{"num_hidden_layers": 19, "hidden_size": 640, "n_experts": 32, "experts_per_token": 4, "d_expert": 96, "d_shared_expert": 0, "hidden_act": "swiglu", "moe_layers": [1, 2, 3, 4, 5, 6, 7, 8, 9, 10, 11, 12, 13, 14, 15, 16, 17, 18], "router_score": "softmax", "normalize_top_k": false, "routed_scale": 2.83, "balance_loss": 0.00714, "balance_bias": false, "n_groups": 8, "groups_per_token": 4, "init_std_router": 0.0065, "lr_router": 0.000504, "vocab_size": 8192, "norm": "layernorm", "norm_eps": 1e-06, "tie_word_embeddings": true, "optimizer": "soap_variant", "learning_rate": 0.0131, "max_grad_norm": 1.0, "batch_tokens": 131072, "max_seq_len": 1536, "train_tokens": 465700000, "max_steps": 3554, "dataset": "wikipedia_en"}
Below are experts of layer 16 (counted from 0) of a mixture-of-experts language model. Rows are named router (the router's row for the expert), gate (a neuron's input weights, with its number), up (a neuron's input weights, with its number) and show model dimensions 480-639. Each number is 128 + 24 x the weight over its row's rms, rounded and kept within 0 to 255.
Before each expert's rows: a language model's description of what the expert responds to. This comes from a sample of Wikipedia text that the model never trained on.

# expert 22
What it handles: Asian name syllables. Syllables of Japanese, Chinese, Korean and Arabic names and places, such as Ka, Ry(osuke), Z(hou), Kim, tsu.
router [139 167 134 126 130 132 133 129 127  88 133 165 163 127 138 129 150 110 100 137 107 110 111 108 114  97 121 134 159 141 174 122 117 147 102 133  98  95  85 126 152 146 116 151 106 133 101 151  92 119 140  92 160 140 119  92 127  67 150 150 161 131 101 129 158 142 192 120 160  80 147 102 108  89 102 103  95 149 137 129 101 124 154  82 120 118 146 116 108 103 101 103 143 130 113 108 124 179 145 150 131 141 129 165  85 165 102 149  78  91 122 156 152 124 148 109 106 127 109 115 127 123 134 107 128 152 157 146 165 152 121 172 153 144 111 135 165 149 112 140 104  87 104 137 117 172 151  67 148 119 119 168 145 101 122 132 127  85  84 140]
gate0 [105 190 107  86 134 101 120 153 107 121 136 144 155 129 135 153 117 105 182 107 134 129 117 154 172 156  84 162 142 157 144 165 171 143 135 173 139 136 129 150 128  94 149 133 132 129 166 101  81  82 146 101 146 160 164 146  98 114 116 141 150 139  88 121 171 118 141 127 128 116  77 183 112 131 138  89 161 131 112 138 145 115 149 137  97 121 133 147 120 120 132 132 147 106 155  99 131 117 116 138 148 121 164 130 139 109 139  87 144 132 120 127  71  90 127 139 162 133 105 129 129  74  76  96 138 101 168 111 103  83 122 133 129 135 109 138 112 100 110 156 117 124 141 116 188 159 122 121 129 172 132 112 145 160 148 157 162 120 101 162]
up0 [130 140 157 132 154 155 125 138 140 117 111  94 142 133 125 131 138 199 149 109 100 100 127 144 110 102 158 139  93 104 121 107 145 130 123 150 117 146 152 152 149 124 118 102 138  95 150  98 143 150 107  99 115 119 147  93 134 111 130 155 134 118 131  78 108 122 147 100 114 143 152 127 159  62 101 132 134 178 128 131  93  93 147 108  96  75 141 139 109 118 129 130 134 146  98 124 107  93 126 116 126 124 152 145  76  81 135 142 153  98 130 102 109 123 111 114 148 143 192 175 136 135 138 160  83  68 123  98 112 152 121  88  91  82  76  82 131 112 115 139 114 120 121 168 145 123 105 135 111 119  37 136 107 172  93 116  95 133 146 151]
gate1 [116 167  95 110 134 136 127 122 146  92  84 123  94 126  81 109  95  63  94 139  98 122 135 126 126 110  93 116 127 113 125 129 110 128 105  77  81 122 155 133 115 120 152 137 122  79 175 132  90  92 165 157 142 172 140 121  99 152  95 101 110 104  95 125 111 152 101 119 116 142 137 138 123 100 132 133 129 151 104 118 114 135 123 180 147 138  83 111 153 125 156 106 132 109  90 129 100 103 158 112 125 131 100 138 180 171  85 126 112 140 139 141 134 109 135 100 113 143 154 109 121 136 135 134 143 131 114 131 160 158 124 115 103 159 108 145  90 122 117 144 110 126 140 109 148 138  95 135 107 105 111 105 118 115 124 158  92 112 141 161]
up1 [117 128 115  79  95 124 132 132 113 125 137 168 148 157 129 188 127 135 119 111 101 128 126  51 128 122 111 142 111 142 114 116 150 111 137 113 103 114 170 163 155 130 137 160 131 152  99 146 164 123 132 154 123  72 143 153 155 145 161 162 110  87 144 116 174 139 155 106 119 152 170 147 127 122 182 111 125 127 104 115 118 133 177 178 130 107 184 119  93 165 132 128 141 134 114 148 113  97 131 152 129 141 144 116 118 129 133 120  85 106 136 101 104 155 163 102 136 121  96 146 125 141 116 159 103 140 119 112 152 144 125 120 111 115  93 170 137 140 147 144 157 138 103 123  68  84 125 104 114 123  81 141 118 143 117 104 150 155 142 146]
gate2 [143 140 166 125 111  95 146 159 118 141  94 128 132 135 109 111 149 107 109 161 178 166 131 153 122 124 127 155 116 123 113 102 149 128 133 131 135 140  60 173 154 134 108 143 105 131 134 118 128 120 152 131  92 100 149  96  97 119 141 118 148 159  99 120 111 129 122 164 131 123 132 116  78  87 129 151 154 163  67  90 187 129 151 124 151 121 143 143 112 175 111 146 103 117  93 137 103 123 111 148  92  97 124 161 206 166 127 131  93 135 118 151 135  83 169 140 125 114 103 159 146 122 137 128  98 119 126  82 108 111  63 131 117 100 152 134  93 153 139 136 152 176 115  90 113 148  81 177 130 142 125  84 142 145 121 143 148 133  99 133]
up2 [109  94  73 102 124  56 112  72 128 149 102 126 121 144 145 156 110  90 168 150 127 145 114 135 126 125 136  89 133 135 112 120 175 169 148 110 104 153 125 144 147 172 105 150 140 117  81 110 137 140 137 110 129  84 113 138 116 141  94 147 113 139 111 107 143 144 136 116 153 140 109 142 141 161 132 105 125 126 151 139 137 163 128 142 151 123 105  76 110 136 167 114 145 123 134 131 157 135 107 153 125 105 146 146 143 137 147  85 104 136 123 125 129  96 124 105 135 118 112 136 130 143 141 150 135 137 127 157 150 138  70  85 113 114  83 132 121 125 125 143 139 112 103 133 115 150 115 113 124 104  83 152  99 141 123 115 152 145  97 107]
gate3 [ 97 128 111 117 132 128 120 151 159 133 160 157 136 145 120  72 119 161  78  76 152 125 156 142 160 150 117 146  83 121 150 151  83 110 133  71 126 107 136 102 112 122 135 146 106 158 125 116 142 104 124 142  85 128 150 147 124 162 143 120 161 163 121 156 124 123 121 138 151  90 164 129 125 123 148 179 109 142 107 154 118 128 147 168 113 152 134  93 156 133 123 111 129 129 107 114 129 122 118  97 120 101 150 102 133 149 117 135 151 129 110 172 151 154 120 150 158 127 167 134 108 135 182 132 124 169 123 104 134 137 162 156 146 105 107  74 114 122 128  89 146 112 125  92  89 154 107 162 121 175 114 144 123 172  78 119 149 104  98 192]
up3 [119  99 106 138 170 115 149 168 118 141 117 106 146 152 137 124 153  74 138 122 116  87 135 107 106 126 113 114 154 152 105 113 103 144 150 135 112 138 214 126 145 124 144 102 129 154 133 117 161 125  92 145 171 129  77 136 131 123  72 112  94 150  80 123  99  84 110  98 137 151  81  88 126 140 134 131 109 137 120 141  97 153 104 104 156 149 123 110 140 122 123 122  77  83 122 109 104 156 142 134 143  89 144 138 158 124 105 129  92 105 124 117 148 152 106 140 173  82 153 128 166 117 138 179 101 123 156 116 111 138 100 113 141 105 181 124 168 113 138 108 157 138 110 141 119 128 133 107 153 142 122 159 137 147 162 126 144 114  77 132]
gate4 [118 130 162 119 149 147  91 131 145 130 116 156  91 147 109 116 124 162 116 105 118 134 164 108 149 117 149 163 150 165 159 163 115 124 166 121 100  64 130 137 117 110 117 121 119 123 111 146  92 159 132  99 103 132 138 143 126 151 125  59 150 154 117 127 154 152 112 172 174 144 106 140 150 121 128 148 127 138 105 132 110 115 102 124 104 101 123 117 189 129 168 127  99 162 100 144  91 138 107 151 130  85 141 132 184 137  62 176 169 184 120 140 155 153 127 126 158 134  95 126 161 166 111 108 129 175 112 131 119 168 140 151 138 114 116  88  73 147 116 120 145 117 127  74 120 161  95 120 135 103 145 114 150 127 127 130 139 147 136 176]
up4 [111 111 129 123 158 122 141 165 154 146 101 134 163 129 141 113 108 151 116 151 130 172 107 123 114 123 109 129 145  99 118 104 106 148 109 113  69 150  70 119 115 135 132  87 114 119 147 143 147 173 133 118 136 108 145 111 133 129  80 144 160  73 120 134 146 159 103  87 110 133 161 178 152  99 158 169 165 148 108 123 112 131 134 165 129  87  73 110 110 141 132  88 155 143 140 172 102 134 143 145 151 143 145 128 145  94 132 101 112 141 115 109 181 168  86  69 129 123 111 172 116 171 130 116 157 120  83 110 103 142 133 140 110 172 128 138 115 182 144 138 139 157 167 144 108 105 153  98 145 150 161 116 122 139 149  77 127 150 162 100]
gate5 [120  97 131 131 173 133 121 109  89 102 137 160 142 144 129 126 155 120 118 154 155 143 130 132 149 137 126 127 160  85 152 149 157 171 118 177 112 101 124 108 123 137 144 113 161 146 167 163  59 124  98 101 144 132 138 133 109 136 131 122  96 158 133 152 106 156 145 101 135  91 183 116 108  96 105 115 132  98 120 119 155 111 105  78 132 119 116 124 133 150 111  78  87 117  84  83 129 129 151 152 131 132 121 118 135 123 135 162 147 120  93 113 176 157 150 135 120 131 132 124 136 134 103 150 118 113 149 155 146 168  98  87 130 143  92 116 142 137 125 134 136 117 123 127 128 114 157 153 151 112 159  78 103 158 145  86  99 137 119 109]
up5 [120 149 144 147 140  89 141 119 125 154  96 114 147 139 131 104 146 129 130 154 111 114 153 137 131 162 105 152  80  78 142  97 110 134  85 116 101  87 143 152 116 126 172 138 116  97 106 178  95 159 151 168 162 168  95 117 118 141 149 166 162 112 111 129 149 134  88  96 129 129 140  89  96 116 117 153 146 142 147 151 126 148 172 135 129 139 119 155 155 101 131  62 125 134 161  72 140 119 120 149 127 153 167 160 139  96 110 147 145 137 140 112  80 161 131 141 137 115 133 132 122 130 143 125 127 122 123 138  88 100 140 139 137  95 128 147 149 147 110 119 150  83 166 105 142 108 131 139 144  71 146 123 143 118 162  79 112  83  75 119]
gate6 [135 132 147  87 111 131 110 133  99  81 107 105 152 130 148 153 120 117 124 165 114 121 175 119  95 108 166 108 171 118 134 105 115 139 145 128  99  99 126 128 111 102 141 147 176  82 146 175 154 115 114  98 125  40 141 123 110 129 127 157 117 113 105 117 120 100 162 122 156 142 132  95 105 155 102 150 143 141 119  95  96 126 135  81 128 142 102 147 112 161 120 117 111 132 106 112 103 129 150 169 144 110 118 127 122 134 152 130 117  98 138 126 132 134  88 109 141 133 126 108 121 157 112  97 112 133 151 157 177 132 140 115 142 140 118 151 132 113 115 164 120 102 103  88 146  98 103 145 123  98  82 150 127 195 136 108 101 150 150 146]
up6 [184 145 155 139  95 139 166  94 139 122  87 168 110 140 152 127 117 112 162 114 144 145 115 147 134 128  82  96 132 127 106 127 122 153 144 108  90 106  99  92 146 151  77 104 104 114  87 159 134 134 123 114 121 124 128 146  95 111 102 141 145 109 115 110 132 155 118 163 145 151 105 132 138 140 114 103 117 181 110 109  85 162 112 101 159 111 122  89 109 115 148 112 124 107 153  97 118 119 122  99  95 112 179 121 167 115 152 116 135 134 163 157 138 119 113 153 100 151 128 153 147 134 106 157 132 121 126 167  78 188 118 105 151 145 165 114 165 124 118 177 139 108 111 163 119 110  90 119 105 173 125 101 134 136 130 118 161 157 143  78]
gate7 [114 124 149 139 110 181 114 110 136 161 120 115 147  79 148 119 139 124 153 123 107 157 142 129 129 130 136 136 119 142 104 151 128 113 134 140 132 120 139 130 121 138 113  97 161 110 120 114 147  93 143  87 128 110 124 158 147 148 139 120 187  96 157 131 145  95 153 116 120 125 128 149 125 141  95 130 154  95 161 123 100 111  77 130 146 102 135 126 134 142 121 115 121 148 157 182 150 130 125 116 145 168 119  90 156 105 136 131  98  88  65 128 147 119 134  99  96 144 108 113 104 129 165 138 138 178  98  79 128 119 111 111 153 140 109 139 117 116 138 149 124 145 154 122 102 136 124 117 123 162 102  76  91 120 162 109 148 121 119 131]
up7 [140  51 130 136 134 171 137 123 146 153 125 100 141  86  92 125 146 141 125 136 109 154  71  96 129  87 154 135 155 148 164 156 107 116 106 131 110 110 134 186 113 160 117 139 143 123 106  58 143  79 121 136 140 123  85 178  68 147  96 132 128 113 139 148 106  90 140 207 178 116 132 121  88 170 125 121 142 140 138 144 119 154  92 150 108 113 130 137 115 136  45 153 152 135 158 133  88 134 106 128 137 127 152 112 136 162 135 137  94  83 115 102 132 121 135 128 141 134 111 119 140 108 137 111 117 133 107 173 130 171 116 121 129 139 129 125  88 123 130 163 101  89 145 110 170  96 125 148 135 168 122 117 114 111 156 113  99 101  92 134]
gate8 [138 148 132 167 144  91 112 146  94  89  86 138 176 137 134 108 108 151  96 112  96 154 120 103 119 121 128 144 136 101 141 155 105  89 130 163 108 148 108 128 152  91 127 141 112 132 134 161 113  85 145 179  94 160 112 172  94 103 130 113 118 132 144 106 127 131 121 119 150 117 158 124 162 120 162 132  81 131 157 101 147 145 138 148 120 175 119 122 160 150  78 130 108 125 115 131  94 145 144 131 141 149 117  78 126 135 113 115 171 137 151 155 106 103  97 118 145 151 134 131 152 137 135 112 141 132 137 110 147 109 137 148  68  95 109 127 103 133 144 144 130  76 106 147 101 105 134 131 134 174 112 149 148 111 150 145 146 119 110  95]
up8 [133 109 153 140 136 118 106 133 159 151 136 161 132 140  95 134 121 164 113 122  93 141 135 120 124 126 113 158 144 137 100 144 173 108 116  85 134 150 156 105 141 155 131 124 106 116 123 165 126 117 159 160  96 128  97 131 138 133 120 140 138 162 151  66  73 144 179 173 103 118 133 141 134 118 117  85 145 131 136 127 117 127  68 137  91 126 160 117 155 108  83 150 150 135 133 118 142  99  77 136 121 132 150 125 138 133 111 144 127  98 165 121 133 113 109 123 128 133 129 151 111 111 139  78  88 140 117 105 126 125 119 135 128 136 134  68 165 136 171 138 115  94 170  89 143 180 167 133 155 130 130 115 135 161 138 149  95 143  95 159]
gate9 [137 126 129 134 105 116 135 135 173 115 121 192 130 140 129  88 119 124 180  81 128 151 133 116 107 112 141  87 154 116 101 187 156 123 131 101 134 133  86 122 131 125  57 176 143  94 138 133  90  98 100 119 121  94 150 137 119 137 141 161 103 144 149 101 138 146  94 122 128 111 130 131 134 131  89  77 118  85 126 106 118 123  82 204 133 126 129 196 110 138 117 118 140 128 129 131 123 131 127 121 149 153 170 102 142 128 103 128  97 120 112  85  98 150 131 113 114 110 108  90 131 104 172 162 122 118 143 123 119 135 111 151 124 102 119 149 137  97 107 125 140 117 137  89 175 115 145 127 162 120 101  65 138 109 132  95 153 133 122 136]
up9 [146 121 132 116 142  96 162 173 133 132 151 151 127 144 147 164 111 111 134  89  82 136  90 124 179  84 135 112 111 129  89 174 141  95 135 176 109  97 129 165 140 124  95 179 100 117 121 129 116 170 133 163 124 137  98 138 132 155 199 109 187 132 119 125  97 112 127 133 137  80 140 155 155 161 127 109 141 114 101 110 141 111  98 151 100 120 125 146 138 142 103 154 136 133 131 131 158 119 130 128 164 124 108 108 114 174 135 132 189  94 110 117 123 159 133 135 139 127 141 120 112 116 128 121 176 133 181 148 157 169  97  98 104 110 121 111 121  92 136 146 145  87 133 104 141 103 129 176 136 179 151 138  70 174 124 123 132  81 129 156]